{
  "num_hidden_layers": 9,
  "d_shared_expert": 0,
  "hidden_act": "swiglu",
  "moe_layers": [3, 4, 5, 6, 7, 8],
  "router_score": "sigmoid",
  "normalize_top_k": true,
  "balance_bias": true,
  "norm": "rmsnorm",
  "tie_word_embeddings": false,
  "max_grad_norm": 0.5,
  "batch_tokens": 262144,
  "max_seq_len": 512
}
Below are experts of layer 5 (counted from 0) of a mixture-of-experts language model. Rows are named router (the router's row for the expert), gate (a neuron's input weights, with its number), up (a neuron's input weights, with its number) and show model dimensions 0-127. Each number is 200 + 20 x the weight over its row's rms, rounded and kept within 0 to 999.
After each expert's rows: a language model's description of what the expert responds to. This comes from a sample of Wikipedia text that the model never trained on.

# expert 41
router,192,194,202,263,226,199,232,213,268,211,187,209,214,222,203,186,178,207,195,201,220,208,197,190,176,236,233,221,187,195,194,177,161,195,209,186,188,213,205,201,165,196,168,200,167,176,190,232,200,214,230,219,212,198,208,203,135,238,173,220,197,189,219,221,176,186,225,193,194,209,204,190,192,200,192,228,188,165,183,176,178,194,200,177,181,197,201,193,221,221,215,191,223,209,196,200,230,172,234,208,203,233,196,185,184,233,215,157,209,214,195,222,201,211,203,213,197,200,194,216,184,217,178,191,200,203,214,194
gate0,233,209,165,207,202,174,175,186,206,179,208,213,151,235,211,197,208,183,197,221,193,212,167,153,191,217,194,203,192,196,232,213,234,229,210,187,206,190,191,190,207,193,210,187,211,184,170,184,201,178,183,245,201,203,196,203,205,215,187,224,178,224,201,186,208,179,211,190,210,223,211,224,211,186,164,193,218,203,237,172,211,203,196,248,191,238,199,175,219,170,169,184,208,184,183,223,168,195,188,214,212,208,202,184,189,218,217,170,206,162,199,201,222,183,199,212,224,180,173,203,261,215,213,167,191,212,241,176
up0,188,165,233,187,240,193,201,190,165,161,202,229,227,218,193,186,193,232,211,168,174,212,199,207,192,203,188,186,201,212,224,204,196,197,209,156,194,200,197,183,177,200,212,195,189,198,196,213,191,229,208,157,181,192,200,187,248,186,211,175,211,188,200,189,210,201,215,177,193,189,242,189,200,220,204,230,193,221,183,185,195,182,201,159,192,132,169,202,199,203,208,176,231,218,219,221,267,178,210,190,199,201,189,210,210,180,206,187,211,201,206,184,198,200,190,209,203,219,202,222,160,223,212,228,200,251,218,217
Definite article, places. The word the after prepositions in location text (north of the city, along the), plus blank spaces and place-name pieces.

# expert 46
router,183,189,216,181,216,174,242,213,239,203,217,190,208,228,193,194,162,227,206,204,217,194,215,215,156,234,233,211,192,191,195,187,153,207,190,189,184,214,203,206,163,218,180,198,195,184,221,233,188,190,237,224,206,199,212,217,181,213,177,209,218,186,244,208,155,196,241,196,198,201,195,156,196,189,206,202,189,133,196,179,197,191,188,172,181,196,201,172,202,207,197,179,239,182,219,183,223,191,234,198,191,198,214,153,195,228,196,141,182,217,199,214,200,192,189,187,177,199,216,197,212,197,189,196,211,232,185,175
gate0,202,160,219,199,181,179,180,198,206,187,180,225,219,218,209,156,193,203,253,237,194,176,203,185,171,198,168,199,207,226,215,205,149,174,202,223,160,172,198,177,208,190,207,231,205,212,185,206,190,178,201,198,207,191,202,191,177,220,182,221,187,211,200,215,172,187,208,174,208,209,203,179,183,214,185,222,203,189,185,205,223,178,232,181,195,175,181,175,213,176,191,217,224,184,172,205,224,232,196,193,207,204,191,227,215,252,204,147,224,172,220,203,201,199,185,165,192,219,178,199,205,207,180,170,178,209,183,174
up0,222,192,248,198,195,199,204,175,152,238,179,210,209,173,204,206,208,208,237,187,171,195,184,197,188,206,177,225,189,190,205,202,207,182,202,173,192,184,204,215,194,189,240,191,172,210,249,193,207,170,223,219,192,237,193,210,225,202,189,217,199,189,175,165,182,233,214,176,206,238,190,222,233,183,196,217,225,221,221,153,204,175,181,201,203,191,164,212,205,182,195,226,193,229,208,198,184,216,202,156,186,190,166,205,196,171,219,194,199,184,171,211,222,208,247,214,190,222,226,225,186,216,192,179,217,198,169,197
Mid-word syllables. Inner syllables in ordinary words and names, like a-gre-ed, Asso-ci-ates, S-en-ate, s-we-et, Stras-ber-g.

# expert 60
router,169,177,197,195,224,174,259,183,223,198,200,221,217,217,226,191,173,193,209,198,195,196,185,209,185,206,213,185,202,198,196,157,148,189,182,176,178,192,190,194,159,193,157,205,180,162,215,207,186,219,251,208,193,192,246,222,171,235,203,214,209,191,240,183,174,200,227,189,184,205,216,182,196,196,197,211,190,150,206,175,208,188,157,168,202,185,220,186,222,198,205,207,215,202,208,213,222,179,250,215,208,250,201,177,208,198,189,182,207,200,179,228,191,208,194,220,213,183,193,213,184,194,183,192,184,230,223,181
gate0,200,215,191,222,238,182,202,161,162,184,199,206,207,212,223,204,176,220,219,187,228,163,214,170,189,204,218,163,157,206,226,191,181,201,200,216,212,194,214,196,205,209,203,207,211,216,152,206,193,221,200,221,178,175,191,180,206,258,170,212,199,180,247,236,174,162,162,231,208,196,168,206,188,208,199,206,167,206,190,174,158,241,202,202,208,179,189,187,190,208,187,209,204,197,174,214,184,216,178,186,229,201,173,195,191,223,253,176,191,174,215,215,212,186,213,204,198,211,221,184,201,171,192,172,195,199,202,191
up0,211,177,193,211,201,199,196,216,176,207,223,201,203,187,198,185,187,198,230,203,194,187,236,187,223,197,166,255,193,159,194,163,217,168,200,192,173,204,220,219,197,206,219,202,178,210,210,211,218,203,220,221,171,230,213,227,202,190,204,193,193,199,171,215,223,209,204,193,179,182,211,214,191,223,211,197,218,217,223,185,191,160,174,179,198,162,187,164,190,194,189,175,167,185,192,199,234,202,229,188,216,183,242,200,160,171,215,203,190,202,200,191,200,171,177,166,208,173,194,196,204,224,173,206,196,208,226,195
Closing parentheses and semicolons. Closing brackets ending parenthetical dates, years or counts in lists and bios, plus semicolons, = signs, such and both.

# expert 48
router,188,171,215,252,183,206,303,204,198,192,189,212,210,206,193,182,182,196,215,243,214,193,210,207,180,226,240,228,185,193,211,173,169,203,176,203,191,207,219,208,187,200,183,199,173,158,201,209,173,203,233,212,214,193,235,223,129,196,197,206,207,213,222,216,173,201,230,191,200,195,191,198,224,197,192,234,214,189,206,165,210,198,203,186,191,195,211,191,214,235,209,183,224,188,215,207,211,165,245,203,200,212,207,188,209,211,199,159,176,209,175,229,193,214,200,202,196,205,192,193,195,189,189,186,181,196,198,170
gate0,209,176,226,241,227,205,221,195,189,194,188,219,165,199,208,231,185,198,214,221,190,217,200,161,229,187,217,166,208,221,230,206,183,208,166,202,183,187,193,203,202,175,162,191,213,219,169,186,213,197,208,192,174,222,209,208,170,209,188,189,181,203,212,223,202,173,203,211,189,227,174,172,177,195,193,179,155,211,196,164,193,198,186,202,208,189,181,195,199,205,162,188,204,237,179,204,179,189,208,174,236,183,197,179,203,203,202,173,207,191,256,212,193,216,179,213,170,242,164,185,222,224,194,206,172,194,229,200
up0,206,177,239,205,227,189,212,177,169,213,202,186,168,198,199,201,143,187,225,227,188,214,186,176,233,160,204,205,210,201,180,196,204,163,173,194,199,196,234,224,200,160,171,173,206,194,193,168,196,195,193,206,162,214,192,206,226,238,197,209,218,232,181,227,220,182,223,183,175,221,192,196,163,188,233,205,207,206,216,149,202,169,191,213,187,174,227,199,207,214,169,231,199,241,196,210,188,203,205,164,217,179,189,198,178,204,199,196,183,213,240,221,240,224,177,192,185,212,206,178,189,216,208,203,193,170,222,182
The article "the". The word the or The, at sentence starts and after prepositions or verbs, such as of the, in the, The company.

# expert 54
router,182,181,204,197,190,191,223,194,214,202,184,208,189,232,208,211,180,228,235,218,218,209,216,208,191,204,221,231,191,191,210,195,200,218,200,196,162,206,211,203,196,174,173,185,192,169,192,256,183,224,283,233,190,194,232,200,103,230,184,214,210,195,230,172,182,211,219,194,187,182,183,190,212,209,196,204,185,163,198,149,207,203,202,203,198,197,199,175,217,208,206,176,222,208,196,191,194,176,253,173,213,214,192,170,189,200,214,174,189,216,183,223,208,189,208,207,188,209,201,214,208,205,185,199,204,208,194,168
gate0,201,184,219,217,223,206,187,190,191,184,185,203,193,239,227,197,211,188,230,209,172,198,202,199,165,206,186,199,200,215,207,188,185,190,194,251,190,190,161,183,212,231,206,201,211,187,192,201,198,220,182,183,160,186,206,150,165,214,165,212,209,207,221,185,186,182,186,171,178,217,170,206,177,170,198,199,178,205,204,187,182,210,196,185,228,182,182,151,220,211,204,185,181,174,209,227,256,213,202,199,234,190,216,168,189,198,173,169,186,188,188,197,209,225,200,195,214,221,184,185,167,228,211,167,202,189,200,197
up0,192,192,239,208,236,207,191,211,166,205,181,190,180,224,203,195,229,198,189,202,174,181,195,179,214,224,193,209,236,203,174,182,208,217,208,182,175,193,186,184,174,200,220,210,194,178,214,172,249,191,202,235,187,205,173,201,221,213,198,205,203,205,181,201,204,163,166,199,210,211,161,147,194,196,211,195,182,170,199,170,167,162,202,187,222,165,191,183,171,223,157,191,183,215,194,162,202,192,194,172,238,171,202,210,228,200,198,204,151,249,197,203,257,190,220,205,173,201,229,205,215,217,176,193,149,215,183,215
US and place names. Syllables like ma, ta, ka, ra inside place names, especially US states and cities, such as Uta-h, Dako-ta, Pana-ma, California.

# expert 51
router,197,185,193,164,213,201,235,182,277,180,187,201,212,217,196,195,167,201,222,203,195,198,231,212,201,191,248,190,187,212,193,189,168,193,184,210,169,221,195,213,216,214,166,190,180,188,185,234,192,207,217,226,219,169,210,203,186,223,204,194,171,223,223,198,142,211,238,190,195,204,189,204,198,205,179,234,171,133,195,152,197,210,216,192,187,200,246,189,215,202,209,187,243,202,180,208,217,166,234,201,194,228,182,165,196,212,199,169,180,216,211,225,201,196,169,213,207,199,181,209,214,215,185,192,189,225,199,180
gate0,198,198,219,188,233,151,186,168,229,229,184,211,200,223,176,231,172,182,214,192,183,160,193,195,178,228,205,183,173,247,213,197,205,209,193,193,200,167,219,226,199,198,228,181,209,209,171,167,163,178,197,239,150,193,172,155,193,234,177,212,214,189,219,192,186,190,157,165,228,192,197,194,183,198,193,220,200,209,200,169,211,188,162,198,202,216,215,167,209,207,184,235,206,198,202,202,202,217,181,185,202,195,171,168,178,207,211,186,233,166,212,206,203,181,220,175,192,217,245,194,195,223,195,212,194,176,205,175
up0,221,227,196,201,216,172,209,214,197,187,190,190,186,184,199,224,236,218,213,229,166,207,211,200,216,244,227,220,191,211,226,194,221,214,200,218,195,209,185,219,203,211,173,200,189,195,169,212,225,189,206,186,173,216,195,182,226,201,212,193,225,207,187,216,233,215,207,199,176,211,175,175,166,184,245,210,211,214,184,183,208,172,180,224,195,194,181,204,171,212,202,200,174,215,211,222,193,235,215,164,212,172,202,193,231,229,211,164,220,236,222,176,205,212,241,174,176,216,224,200,212,212,204,227,212,192,233,217
De and com pieces. Word-initial pieces de, com, out, ef starting longer words such as deputy, desert, outcome, Communist, defense, including Romance de.

# expert 43
router,177,178,187,189,210,170,269,211,227,210,186,208,198,192,199,172,170,196,204,197,215,212,207,237,193,231,249,201,176,213,214,185,187,201,204,211,198,210,197,175,213,200,198,192,168,154,209,202,186,207,280,216,211,216,240,234,180,240,180,229,206,195,238,180,176,227,196,186,191,196,216,207,203,206,196,200,189,157,200,179,199,196,224,171,193,176,200,185,198,224,197,192,232,219,209,213,213,188,254,185,217,237,183,184,194,235,198,164,189,201,184,210,196,203,183,202,179,208,187,188,190,196,177,201,182,226,193,196
gate0,207,195,203,214,232,177,169,198,195,190,184,201,188,223,241,175,210,196,236,223,193,199,221,171,161,185,218,179,187,199,214,212,174,195,194,200,198,202,185,164,173,179,187,202,183,192,179,200,175,186,181,214,199,201,164,211,184,181,214,158,197,195,201,245,185,195,205,209,214,185,216,205,175,193,199,202,177,202,206,204,177,242,164,202,198,205,204,211,198,193,180,232,196,174,201,244,214,251,184,204,246,177,159,198,242,211,204,205,185,169,182,208,184,166,200,196,230,185,233,213,203,166,175,169,193,188,231,168
up0,208,216,238,194,208,183,213,203,154,206,221,184,202,165,182,188,175,203,182,182,179,188,222,226,223,222,220,228,179,193,209,187,224,198,202,213,204,170,230,223,234,204,214,227,239,196,182,189,176,200,208,191,180,183,211,193,214,264,207,196,228,239,201,223,201,226,193,170,206,211,177,215,193,174,200,188,237,206,241,199,232,152,237,214,207,145,176,193,218,189,177,173,198,219,216,178,212,199,248,185,207,214,204,196,205,207,188,183,174,213,225,210,228,197,218,204,207,210,217,184,198,187,205,189,213,185,175,200
Table row breaks. Line breaks and opening pipes at the ends and starts of Markdown table rows, including |---|---| divider rows, in sports and election tables.

# expert 42
router,197,165,222,246,193,190,230,195,240,188,199,200,179,205,182,178,183,206,229,212,194,212,206,198,177,217,215,198,189,194,200,193,163,209,183,176,189,206,203,210,182,201,155,195,178,169,217,225,205,208,225,224,210,191,221,220,182,234,187,204,199,182,208,196,184,196,196,200,206,205,184,187,206,210,195,219,167,186,210,126,180,186,194,191,164,207,208,180,207,215,199,201,230,199,205,210,232,171,255,198,207,222,175,177,163,214,200,151,184,192,197,214,177,197,188,197,200,192,183,189,188,215,181,186,215,203,187,190
gate0,197,171,196,171,180,208,165,194,208,184,161,218,222,232,218,218,218,207,235,182,192,205,189,178,169,176,199,165,166,202,229,196,171,222,197,216,219,209,213,184,203,207,189,210,216,165,194,205,200,218,172,203,196,211,202,204,160,201,206,197,226,200,176,254,217,206,178,217,182,171,219,229,213,198,180,217,155,202,202,188,187,206,196,185,227,193,204,170,222,210,186,228,222,197,199,196,179,204,195,216,214,167,185,192,222,217,204,197,177,141,213,227,167,195,187,197,226,222,195,180,207,172,214,200,231,145,217,185
up0,190,169,214,163,193,211,207,224,164,197,153,216,210,237,188,224,222,210,227,210,199,201,212,195,204,195,219,195,201,199,218,182,163,234,193,168,198,206,188,178,234,189,181,195,189,206,216,166,189,221,210,202,186,207,177,171,220,229,223,191,227,230,185,229,227,195,180,216,179,201,183,194,203,206,220,182,186,178,234,179,206,146,211,153,195,174,197,163,195,195,191,237,228,197,207,227,195,220,221,195,181,162,186,187,228,248,189,180,174,195,218,222,193,212,170,162,213,198,217,191,217,202,240,226,230,177,202,226
Bare space token. Standalone space tokens between words in running prose and empty table cells, often after and, with, could, though.

# expert 2
router,207,198,189,240,222,176,251,218,231,209,179,238,195,199,219,182,152,223,235,203,202,198,219,214,183,217,217,196,173,219,213,190,201,202,169,204,178,222,208,221,204,177,163,208,199,171,205,223,173,199,274,223,205,217,228,215,164,211,195,206,190,191,252,208,152,214,236,172,184,212,177,216,225,192,165,216,174,151,217,174,197,196,193,194,204,206,192,181,213,198,206,198,231,189,194,226,200,187,252,196,194,224,183,182,198,213,209,146,186,197,180,228,192,226,205,201,188,182,180,205,189,203,188,207,215,230,184,169
gate0,200,206,207,216,209,174,220,185,201,188,229,197,174,227,179,199,196,198,249,197,213,193,221,171,176,197,195,205,216,215,206,224,185,175,163,224,213,172,214,179,206,156,178,219,201,192,190,220,227,183,146,224,224,196,186,227,175,197,190,211,187,174,183,188,230,192,201,200,172,195,223,205,218,189,235,229,170,192,193,180,193,185,210,187,196,178,205,216,207,181,171,237,206,171,189,203,171,218,210,177,222,209,176,176,216,194,184,148,223,170,162,204,197,156,203,171,219,183,216,212,171,212,216,210,182,217,217,208
up0,197,143,223,197,214,143,197,199,185,183,180,183,198,227,176,254,190,203,189,186,176,197,210,219,178,233,215,215,200,225,219,207,211,213,189,186,190,213,191,205,175,165,208,233,198,193,212,191,212,177,241,171,190,205,183,229,161,220,206,187,184,185,154,212,216,212,221,192,209,209,192,227,174,215,205,230,218,191,215,179,193,195,190,189,210,201,216,189,175,162,167,229,176,214,225,191,195,207,191,179,209,196,211,190,192,186,215,227,216,177,209,181,233,210,214,177,211,196,219,173,210,212,209,196,202,238,196,201
Table header labels. Column and row header words in Wikipedia tables, often word endings, such as Party, Candidate, Team, Total, Year, ±, place.

# expert 53
router,192,195,205,202,231,202,244,194,217,198,184,198,178,205,195,171,186,218,222,216,200,189,224,220,191,221,220,195,175,202,212,179,162,187,207,192,155,237,207,214,177,212,187,205,172,189,206,212,185,191,234,218,205,186,209,201,122,243,170,215,183,200,249,208,163,196,209,177,177,203,188,185,216,206,184,212,175,158,217,151,214,211,217,208,184,209,195,174,221,211,196,209,218,196,210,213,212,162,259,215,206,243,194,166,184,233,218,175,201,203,187,223,210,213,194,192,190,174,191,215,205,205,171,185,204,201,191,164
gate0,200,193,216,196,202,190,209,194,199,242,202,209,165,238,230,195,201,191,229,152,225,198,163,189,186,210,179,181,141,191,189,186,241,201,208,198,210,153,209,191,202,216,221,152,198,167,156,171,182,176,189,212,193,203,194,213,208,182,235,219,188,221,194,227,194,191,172,165,160,176,203,197,235,146,201,195,177,180,242,204,201,196,197,191,199,182,210,209,198,205,188,225,220,178,186,237,203,213,219,202,228,182,179,178,183,215,184,177,181,182,182,206,217,192,224,174,223,190,191,226,221,203,188,174,194,155,207,184
up0,208,183,204,190,220,168,184,195,185,212,212,197,209,182,180,196,188,201,204,184,207,198,215,189,187,211,226,224,256,178,196,200,178,209,161,224,206,253,208,205,202,187,195,202,198,230,208,224,213,226,241,226,174,202,201,196,202,233,149,174,221,210,192,214,172,195,232,218,196,209,155,228,180,234,210,205,220,182,188,190,198,157,186,196,213,184,175,172,219,202,187,184,184,198,179,192,202,248,194,192,204,229,197,210,199,181,211,248,191,195,208,237,217,186,190,225,200,209,216,179,212,197,199,199,230,245,191,207
Article-opening words. Words opening a new article or section and modifiers after articles, such as =, List of, other, new, original, first.

# expert 35
router,182,172,204,196,237,183,240,207,232,186,176,197,203,197,191,186,191,197,247,205,209,187,217,208,194,215,222,185,198,207,190,192,189,197,203,200,164,237,203,217,189,225,165,195,173,179,201,218,193,185,201,213,211,185,239,233,149,231,175,194,210,193,217,203,193,185,196,186,207,210,192,203,198,197,190,215,179,167,207,179,211,190,192,188,178,182,190,167,201,217,197,174,227,185,198,216,220,178,239,197,182,216,181,173,184,208,211,170,196,197,181,215,195,206,195,181,182,207,193,214,201,193,194,207,201,214,200,152
gate0,221,203,223,239,204,189,171,195,208,192,184,208,185,220,226,202,193,196,216,214,181,216,233,146,195,165,218,173,168,179,179,205,232,215,221,210,185,181,175,188,194,174,197,219,184,210,190,208,214,206,181,203,200,176,191,209,203,209,195,204,200,198,208,223,203,236,173,190,203,201,220,184,239,180,168,229,205,191,193,183,175,179,171,184,169,158,198,183,222,201,204,191,216,178,183,201,226,223,189,196,222,207,221,175,198,209,183,217,202,165,170,177,220,180,212,222,202,189,190,187,204,200,198,210,185,176,219,185
up0,193,196,215,173,211,167,202,217,186,198,191,208,181,207,191,214,169,192,222,174,161,193,206,213,225,184,221,194,184,194,198,227,214,202,198,202,200,201,210,221,199,180,185,205,166,184,225,164,202,191,196,189,184,180,211,214,206,209,201,219,182,185,162,186,196,192,210,174,166,194,156,163,199,180,206,208,170,235,203,163,183,132,205,203,172,160,191,197,230,182,210,181,181,195,202,232,212,197,233,195,176,203,191,161,203,145,179,206,202,188,178,229,244,211,208,196,210,178,215,182,167,207,212,175,209,200,211,173
Indefinite article. The article a, an or A after verbs and prepositions, plus size adjectives like large, small, major and word-initial a.

# expert 7
router,212,171,200,186,215,201,237,203,203,223,193,233,205,237,213,180,170,190,244,212,216,197,246,192,173,204,239,200,190,197,218,202,157,210,187,206,184,210,203,215,190,186,175,192,210,181,206,218,206,209,261,199,187,218,235,237,177,234,206,194,218,184,252,203,180,196,244,201,186,192,195,218,198,196,183,240,187,173,197,175,221,217,201,186,167,188,221,203,207,225,197,191,215,201,184,201,189,190,276,196,201,217,186,185,189,198,187,179,174,200,166,220,209,194,183,188,170,191,179,203,209,194,170,217,195,214,215,183
gate0,176,222,218,200,246,218,161,204,209,155,179,203,179,227,190,192,182,225,198,241,171,222,162,173,170,223,222,197,156,173,178,222,202,216,166,203,221,222,212,169,183,219,223,214,188,195,189,194,223,202,187,171,173,187,185,225,180,203,195,214,191,189,214,219,194,195,154,184,201,196,205,181,195,156,188,206,180,187,185,169,203,201,179,200,150,197,185,206,213,209,121,211,220,177,228,187,188,196,182,201,207,196,189,184,194,247,188,171,205,199,189,221,185,191,186,205,202,225,184,199,226,199,198,175,206,198,187,171
up0,203,184,213,195,205,152,173,181,173,196,206,222,211,168,206,202,164,192,244,210,165,153,229,204,179,233,193,205,169,169,220,180,177,202,232,174,184,188,204,192,174,218,190,192,182,220,174,203,202,212,229,225,167,197,182,210,216,200,195,197,202,179,205,222,154,202,217,210,203,205,183,202,195,175,241,208,233,193,211,226,162,197,191,159,215,172,200,218,231,172,193,184,179,196,208,211,206,214,220,217,177,189,182,226,209,185,199,179,210,224,212,218,217,203,209,192,190,211,191,215,217,188,164,202,201,208,182,182
Institution and place nouns. Final nouns and word pieces of institution and place names, such as University, School, House, Street, plus common home and school.

# expert 5
router,191,151,171,190,206,186,284,179,179,210,187,217,215,236,180,201,195,218,217,214,224,179,219,184,192,205,243,225,184,210,217,187,175,227,196,192,154,223,203,209,162,208,171,203,169,161,206,236,185,212,279,193,185,193,240,228,199,206,186,207,200,199,219,229,188,188,222,193,210,202,206,203,194,206,194,226,200,143,197,180,200,189,200,183,220,186,204,183,219,229,179,202,232,184,190,188,212,187,204,211,208,217,190,165,179,211,197,179,201,204,192,226,197,175,198,198,193,212,202,181,212,200,182,191,189,222,187,190
gate0,226,191,209,188,182,193,182,173,218,196,177,238,158,191,180,159,188,198,198,197,172,194,191,171,179,193,223,172,201,214,203,206,175,208,213,214,191,207,214,198,200,239,197,185,209,171,205,216,194,241,213,210,155,167,194,159,187,196,237,213,199,183,214,230,183,183,198,197,205,229,197,210,201,190,221,227,183,174,195,203,227,223,182,191,207,202,155,188,252,211,218,201,198,163,196,224,172,239,192,189,218,212,180,186,178,209,230,198,172,217,191,155,214,187,188,169,191,216,210,236,218,203,171,197,192,195,200,203
up0,194,168,222,187,256,189,219,250,188,153,230,198,187,197,222,219,188,187,202,195,184,216,244,211,192,208,164,199,188,195,216,203,225,172,156,176,174,199,218,190,170,195,211,208,163,209,171,171,216,194,223,222,211,226,199,184,211,202,176,194,218,206,180,226,190,199,193,202,188,186,184,197,221,179,209,221,198,199,211,140,195,171,198,178,184,189,196,167,204,195,204,239,160,224,197,199,226,191,198,168,193,214,205,203,249,197,228,198,199,224,193,235,215,212,194,172,194,163,210,178,185,206,165,194,211,238,227,185
Line breaks in lists. Line-break tokens ending an item in bulleted or numbered lists, such as career spells, stats, constituencies or infobox fields.

# expert 50
router,178,190,210,229,211,194,234,171,204,194,188,215,227,202,202,177,165,217,227,213,203,183,225,199,189,210,226,199,172,215,228,191,182,191,191,201,165,209,202,213,182,189,177,192,181,184,213,204,189,214,276,219,211,198,244,228,162,258,187,201,204,188,210,218,172,221,229,180,209,184,190,203,223,196,185,225,202,171,214,162,188,209,194,182,160,218,213,168,220,190,196,194,204,193,203,207,220,168,254,203,195,215,214,149,191,217,197,176,184,215,191,192,209,221,189,180,187,207,183,216,195,199,195,194,190,210,184,154
gate0,207,197,199,243,185,180,174,181,178,195,233,200,159,186,232,181,177,196,210,207,215,218,150,210,202,183,205,129,183,172,194,233,191,176,202,191,208,178,246,172,171,228,205,195,212,213,165,212,184,199,215,214,198,205,177,197,208,223,200,235,182,206,210,201,205,202,223,216,207,229,180,220,219,167,192,211,184,209,207,201,197,241,203,194,181,211,199,177,207,159,128,187,213,169,182,207,203,167,225,185,240,191,199,204,212,196,235,190,182,187,185,175,215,170,201,195,226,205,211,212,195,173,182,210,183,195,219,201
up0,213,220,214,162,224,186,218,176,206,168,170,208,214,204,202,224,213,188,224,211,169,199,230,189,213,247,204,209,225,221,209,165,205,221,194,192,175,174,210,238,214,221,205,225,164,196,195,185,163,185,179,173,159,222,201,162,189,215,200,174,209,214,232,212,190,224,180,202,179,174,205,220,176,207,159,204,174,183,216,202,220,165,220,220,159,175,192,218,213,183,225,183,212,183,208,230,194,211,215,192,185,194,227,207,212,201,162,181,167,215,189,198,224,201,202,193,191,207,180,175,218,234,225,198,194,219,191,201
Surname and foreign endings. Final syllables of surnames, place names and species names, as in DeLu-ca, Tes-la, Sobe-y, Gallowme-re.

# expert 36
router,201,157,230,230,229,188,250,203,204,210,182,202,221,223,211,190,188,208,224,204,204,171,205,210,164,213,250,194,176,220,206,188,158,212,211,207,150,210,212,220,196,190,166,183,175,164,212,244,204,201,221,233,201,195,263,234,177,234,194,214,217,199,225,217,164,205,232,173,182,193,189,192,210,207,187,214,174,156,189,188,183,178,196,225,188,196,219,198,198,201,179,195,222,210,192,222,221,144,294,211,195,209,173,185,193,219,197,190,173,175,175,199,202,227,194,184,183,225,198,196,199,212,164,212,195,229,202,171
gate0,207,165,208,220,222,194,185,219,188,175,230,215,147,230,227,214,191,189,195,190,211,177,183,158,220,201,186,205,193,233,185,216,198,162,216,178,165,195,235,161,194,208,215,207,249,171,154,202,184,186,205,206,181,206,203,223,202,206,185,212,205,176,228,238,219,177,219,201,198,212,219,194,173,179,204,203,177,212,211,190,189,226,171,196,191,204,212,224,208,186,212,192,192,187,162,205,200,213,222,195,209,233,221,188,220,251,192,177,183,202,180,189,196,186,198,179,211,209,201,187,181,191,183,203,167,194,211,174
up0,195,209,185,213,221,178,229,212,154,176,201,178,205,234,203,209,186,210,234,198,176,203,200,197,182,197,195,222,179,179,230,166,177,167,189,164,222,195,243,179,177,221,194,199,183,193,188,214,165,192,244,217,206,225,227,233,217,197,170,166,210,204,202,194,220,193,210,174,185,207,203,204,150,188,207,184,212,212,197,196,197,192,165,194,211,211,196,224,148,239,177,202,204,188,194,188,201,248,219,190,197,198,183,235,210,219,218,199,207,224,188,209,187,220,210,208,195,228,203,201,201,220,210,211,230,186,198,204
Pronouns and person nouns. Object pronouns and people nouns, plus plural s endings, such as him, it, her, self, people, children, women, father.

# expert 25
router,185,194,215,201,187,206,229,191,207,208,192,227,204,210,215,188,184,215,198,201,205,209,231,207,182,235,233,198,211,212,205,174,169,192,173,209,155,197,215,225,177,217,145,196,192,171,176,241,195,199,228,205,197,187,229,214,151,223,197,234,192,212,253,207,175,217,235,191,176,193,183,218,190,201,196,226,178,158,187,180,168,203,204,175,191,204,194,189,206,205,159,177,233,217,186,188,248,182,257,216,202,215,190,195,179,224,193,168,181,199,182,227,175,199,183,207,167,198,179,209,214,215,174,187,220,227,198,175
gate0,204,176,199,197,215,214,178,194,230,205,240,231,215,186,221,190,191,205,220,182,209,243,212,187,152,191,192,170,183,210,235,197,191,236,201,222,176,191,230,153,184,237,201,236,195,189,193,194,193,178,174,212,160,171,184,197,201,183,241,191,182,204,188,203,185,179,160,201,206,201,195,206,214,215,227,202,184,217,198,185,214,209,200,191,206,183,175,190,215,183,192,212,199,197,199,204,214,201,229,155,216,198,212,201,220,212,196,185,219,219,224,178,244,166,163,222,211,178,195,231,215,159,168,175,161,210,222,165
up0,147,194,190,203,226,163,197,198,160,196,188,170,220,201,208,172,167,199,219,220,207,247,212,221,244,211,164,225,206,158,189,205,194,169,203,183,229,185,227,217,212,196,212,177,192,191,191,184,166,234,219,222,191,187,208,210,240,230,205,188,202,221,219,227,218,209,178,169,199,189,184,197,201,207,187,202,212,203,193,222,211,184,165,215,187,182,142,236,183,185,195,204,199,187,177,188,180,216,237,205,216,206,230,217,254,235,199,199,177,217,202,249,206,221,200,174,204,169,202,186,163,254,186,191,184,201,183,224
Person role nouns. Agent and role nouns for people, whole or as suffix pieces, such as member, director, editor, coach, politician.

# expert 8
router,187,185,206,197,215,188,230,193,223,215,191,215,198,186,218,189,170,201,251,226,210,176,216,215,180,231,253,208,192,206,212,183,200,197,200,184,196,227,210,201,167,225,152,189,194,153,202,223,209,182,280,224,204,209,251,234,182,207,193,220,215,195,265,207,190,207,230,190,192,201,206,200,227,205,204,232,203,163,187,166,199,183,200,185,185,186,221,197,207,197,190,197,220,221,183,237,207,177,258,203,198,218,179,199,180,208,211,166,168,197,182,236,200,200,184,201,197,192,184,192,195,189,180,216,203,224,193,183
gate0,192,204,202,187,186,199,212,187,172,172,213,191,168,236,215,178,203,179,253,211,175,208,188,184,208,194,204,184,171,220,204,250,187,199,182,196,215,195,199,178,179,208,209,178,196,199,186,232,226,192,218,195,198,190,153,199,198,207,215,195,199,201,196,186,210,152,189,198,204,191,198,232,235,194,214,241,178,201,202,186,236,205,192,225,213,183,194,200,212,202,191,174,210,170,171,214,201,208,201,178,195,198,224,202,216,197,219,220,175,195,195,189,178,184,220,198,246,202,191,204,209,219,195,154,213,165,214,211
up0,209,185,220,219,221,142,217,208,171,208,220,180,194,211,201,202,201,213,214,196,201,212,229,227,187,225,189,210,188,164,200,205,193,174,222,190,199,184,218,208,180,227,214,212,201,168,207,198,241,191,208,237,181,180,215,193,199,192,218,190,201,211,165,218,220,188,181,157,160,185,200,189,197,193,223,191,207,186,181,211,183,178,217,174,208,194,180,187,243,174,187,189,171,194,210,226,223,221,186,168,171,194,187,240,173,170,242,192,214,226,166,185,218,179,188,219,193,208,191,185,185,191,204,203,176,175,228,213
Organization and system nouns. Nouns or their final pieces naming organizations, projects or systems, such as company, agency, program, version, station, association.